From a checkpoint of a small mixture-of-experts model trained on Wikipedia.
Size: 17 layers, vocabulary 16384, 49.8M parameters.
Training: 314M tokens, 4786 steps.
Below are experts of layer 6 (counted from 0) of a mixture-of-experts language model. Rows are named router (the router's row for the expert) and show model dimensions 160-319. Each number is 128 + 32 x the weight over its row's rms, rounded and kept within 0 to 255. Numbers have three digits each.
Before each expert's rows: "comes before" lists some tokens at least twice as common just after its tokens as in all text. This comes from a sample of Wikipedia text that the model never trained on. Tokens count by the router's weight.

# expert 25
comes before: " the", " a", " an", " his", " he", " well"
router:168125139125108097124137092145132142119113128130120166152075116184092132089080167139135086141141161145134092112107094131106115146111071084077103137140145131151088130117142099160144102145158140163092127106111142145100145069220094123115114112120098153109130145171143134084133161172089108067117097134147102137105160081103117122157137135098041193133131157124196170144142122136194114106155142133101128146155114120240109119153052163119099141187121138153145138131203157146129119036115132

# expert 44
comes before: " |", ",", "–", ")", ".", ";"
router:174158140097211128091136164152194157110187086126154094137145135178091144119132077109121101130157107100114181152126129085105184149133146139141111156070141141113059104134065155142122092113167139176175168133197074149144106111147132121050069111105143127104148204179150155139126156134112133141139133122215140170123125149154123126136131181089048186127113127071117162123141082155098113148109129123111129132167137064088171098159130113124185156165068167146112140064180114148156165142083083

# expert 63
comes before: " |", ".", ",", "–", ")", "%"
router:164168093132185153063164142096129139144134127174122157139124113101186130126064075027152117139118097129056158120109113106111216136164129107126146156144153113099117093128140143151056067140114144129132183142205097172131094151128140055127123168088132179133089163202123120153162083147133107181102093108144145079113122103058147076110138149115080148216093151115153136120138126144119116153117136129077146120144123081117070117139117136093105177168088114118127184117170143123157128167070137

# expert 53
comes before: "|", "-", "\n", "==", "The", "==="
router:118075057074147112132124140082162117095146132172141173059081123131117147157071101118128144120107111159051135085104100153095158065109086132069052187105134174151053139062186075154114148091124133124164096134133122130110168126132175142139175112182132118139153122134143084145108167080128123176092117053109138080142170090127155142151092154125119156078187152155123106133128142144094126161152139133149070079134139071124155121122145097165021133110133129120133107170171154113150115148128090

# expert 11
comes before: " by", " to", " in", " a", " the", " on"
router:125119145106127171101098088125080135090151162106116114157162112121076114148151083113115143161111113130110104183073112082122138125131041119095131168173100168126152112132114148130126133108194108135167126172131167114129103123164129144136132129112068156067104143138127112145117050178082145122165110115168102101156175134061195138133130119115146160181194161170174115149166083194126105127126114137117155081165119126123127177140087146088149113136160146147180136138129236119172176121127191

# expert 45
comes before: "|", "\n", "-", "==", "The", "==="
router:127168068105160174118141123143156136082121165170142112151071188211141118139115061100085119174170095112086169122129127150109192147133122146054106090107116133176133137107148142109051100111171125180113159146132126183082131134147122054130175121187126119098160169158132102119081142138137156097194097151117138096087176117086153091119070171126091135127085113164132081143127102107177197163098122142134081126167113103162152094166120153140098167103115149145116089119167127129203136197102114

# expert 8
comes before: "\n", " The", " In", " He", " It", " She"
router:133071095120118130075141104145094120124129120168157119100152124118148124179130088152117170101123087098128099129107095117089111157134106096102107151162110183080092216093134156148199064152131152165100075133081080107173132128193099106197140089099152124128111173138080125138135083138074145173146071147072072143119218093114158097124108140189157109118103125135104085107127122120102232124109127162119118123127122135091105142131154149088167154150142158171099099136097119147155104059124191

# expert 51
comes before: " ", "\n", " 0", " 1", " 3", " 2"
router:113157131174154125139118140130099146072104142056224130138146164126063112112129140121147124104107142147130134087100075130156137136120091115133129122060132087134112149124154146132124102152117167187102108106145112176123201137128101126099125062133114118116138094185081155144141134144167112124111148144196119085102161100084206114148110162150119152049187146143128106160126136155123195120131038131107084106170068099115158123126144176123099154130124157165111136108136183119120092173103100

# expert 7
comes before: "\n", "-", "|", "==", "The", "==="
router:127187073160131138097156122130153089106111150164119122075099141118180106161086059083126146100151101114039115126114110142139153144127016113038113156061125154143098132052167078145127132121125108156182076135140110145124149176188083084176186077141152134124132137154119108148125154124135114202149108102135140138136156091120142108119074161127124149116127127187117118132112111161142225139157176146146089089113123104162190138170071121112122155123127150161119127155135103129113106117123111

# expert 0
comes before: " the", " a", " his", " this", " its", " their"
router:136124139118126143136139131154117121105096136141167130093133148157078126095089164186123158175100096148100135147092102083092076160108056067121154181150183132173140113150115148126122197120141150138145120120152114138119123132188120090078120157146141158164137107163139109150140171202089127108090116108182143116093142103162096070134135143133087233143188111087195117143127159105133161143110089120136121114158083137144146109150147158137181157143098131168152065116138190153154127176113049

# expert 50
comes before: " |", "'s", " be", " team", "1", "o"
router:097100124065111185121128188121104121086136150100149125054090155170104108090127149178124157159084059103136145157145145039088132135103153137119094171114146148143088100156151128133143128134134087122166121216127157116128131074125143084114149140182118151127217184111149151093113077108115121105127131153145068107122109150092120028145115120127146160097138155104114159150159063129183102169112128122117107160147074108093161061141117128128168134081136150171137086060123129227098132158053137

# expert 16
comes before: " |", ".", "–", ",", "th", ";"
router:138097101181235159069148117084116190124099094125186138112107173160177200067206144124102073161134083125146147098112124112107173121097154118097128121173144124169144132103124144138151075148134125151155149114067176172118153119115118118129119148174127177124137166156148103157102050139150084096131152105121093087118092109140183080133095103166113188109149156134172114113115109150157157132095119147088147097169125117147151169142184081132109129111116100162111148123172173153135088141109152

# expert 6
comes before: " of", ",", ".", " in", " and", " was"
router:151149078099118132098128121130098115085113162094176042147201171149107138138163039118134132163212116139120079111130092100083135162099126122116109136082117126136111154140116103121138091097081068152138156118118163153068120122205149154065129111063088186136089127134096151143111182151156108112109109134135139091108134127054088115127113142154122087126162094155111111133175151139172095124151151142104136148141157080131129116141194088134100153155135109118182103111110151158124143153098210

# expert 21
comes before: "\n", " The", " In", " He", " It", " and"
router:109109144149077110077153080148156100092114119147218119130122139192113099138175145162146139130139116091157111095148096112114122151088122056099104122097119167095065107152142163104124104141181140162146073105157106114144126109194108114120164167165140131101147153138123086093152099149092101167150068078125109142097134144111129111118107138136092139103077149172180129139177105112176125163087141119147164075114093127095081111115154099089155141122136152208105095160088089172180126134118205

# expert 13
comes before: ":", "\n", " (", ")", " /", " ="
router:162072088120148145079087178117148124109054105140143154124140188172105135087142158112070168165096111168110084126152081113096118138104149134125152161161117088129145120135137192151159137129132144095130091161133156145098136110119048063081163164115152090120077180147112093111121131144104096122071159091155123152121152078154141163113136177120096153081083187114154154190152150120146166106174130144127124150165085150176122118111124134140156131185099148110142137115096042131082147093100093

# expert 29
comes before: " ", "\n", ":", " 0", " 1", " 3"
router:191118081096136155126083105119088168096025141108136132136123197166121075080177130126105085124121121145114118075143086147123065123107122116123106127115155116145109140174136106161122141123101121138087089138135129169050135128175024101071137073138111140123069091106090168135110136131063109114094095109145092152091123044159160162171145183115098100100178130112145122195174132162112150126152145111123089083208078097111154142132103106121085150175109148124105117120189143166087091167166059

# expert 55
comes before: " to", " of", " in", " for", " that", " with"
router:151144146139129168070102131125138117085108183113161125147128137081088167133177183155112138101118154115117125199096074087135111135148129128153146187100147149166138152139163123114131069165076129171131129140169198112107183110120176202109121172139083164146155124124156120119126053135139145117158168142154103108085091109135145148172102157097118196117184160196144138151170118129119165152142142121141136188126069108140193107186163126150108193170091152106160088093167172147182112084093179

# expert 49
comes before: " |", ";", "1", "2", " States", "0"
router:167087143152146211134149133108145089109146076138169106060092139149118106086152143139094154169141031085117169125110151077109153144074122158098094143060112154150143137129123110146085103144163164137191105155103125093118172150145075101116163111131160167143109166174066118105128150132131113087147116055140115144117119118130142092144134213145163151129141181159092145147135100136123071156148152124164128107139134132131124084118123137166173147124139138182118188146152188184111147160093152

# expert 20
comes before: " of", ",", ".", " and", " in", " for"
router:156134057173146158080126096068093131137089109110178060162146144158130143099189082120116125160177103136086131135140095132118143181158142132082158157068100069173166190147130135099123103131114100160087175164130134197101106152152112171143127133115077191114148105166079095145092114130130113111158098129125092108136116115135156150174076125136132083167185117145126124146158113123138124149190115161123141213139125104109160152135099103087120157155122144184196139147104141140128136150080205

# expert 61
comes before: " the", " a", " his", " be", " its", " their"
router:164170118149158173146125129140105078130164093162131141125145169113070192176124132142202146113135119154099143095104101116159186101094088087104123135146186141145108156146144117131118121131177121130109115133137176134093146110139106136122101131131121135153113150184090148091111141168114096107108184072176104139095138068117152096133091109117098129102136147075177107133151150114137092138100156128105148160183069115119182093182173119116164138143129087120123110125137214145172059167095083

# expert 52
comes before: " |", ".", "–", ";", ",", ")"
router:162078069183181091099149103131136153125104130186124147079140140125148159141116150110092056166169077078124152135090128039151176106094153120111170116172150160182137191136138099158138106172087129121138144126116139112132152129139128090092134159140078137126079168122153118153115105139134079133127125126109102094117107111171163103131132103142110139118091140109176109119135115127109171160145138131137162121181137048138159190151129083151088115148126159153161136169192177142171110147062174

# expert 5
comes before: " the", " and", " which", "000", " a", " but"
router:115161178133096144107110148167117151099198151120218084098064152171161100121163116134074132199078077149085166119135069104098157127095107094100177152111076170141078150116107097149120108077156162102117157109111112165089118129169170090061112133153148165136098125113144130112139168117147131088122134110169112127115170151099101121159100188120060166155142133118174091129125104115162136193096105102110137099117139122086160139126149136098154150175064151152154159134128141224166120173133180

# expert 2
comes before: " ", "\n", " 0", " 1", " 2", " 3"
router:116165114144122183163110117108128115042108117025133171187103152145066152128161142155100131095136133142135159112114125107143129128135109154125166127111144100147077108099171142117122122130157129138102122127161106164144134119111130130087150075143129094120101103172074203093132096151167131078155149103164119119117141125053149137136132119103165124044176127107133092130181140176170157129111113128076095101164116149068137117167140164093114104115115177145112131097126176159101098156112106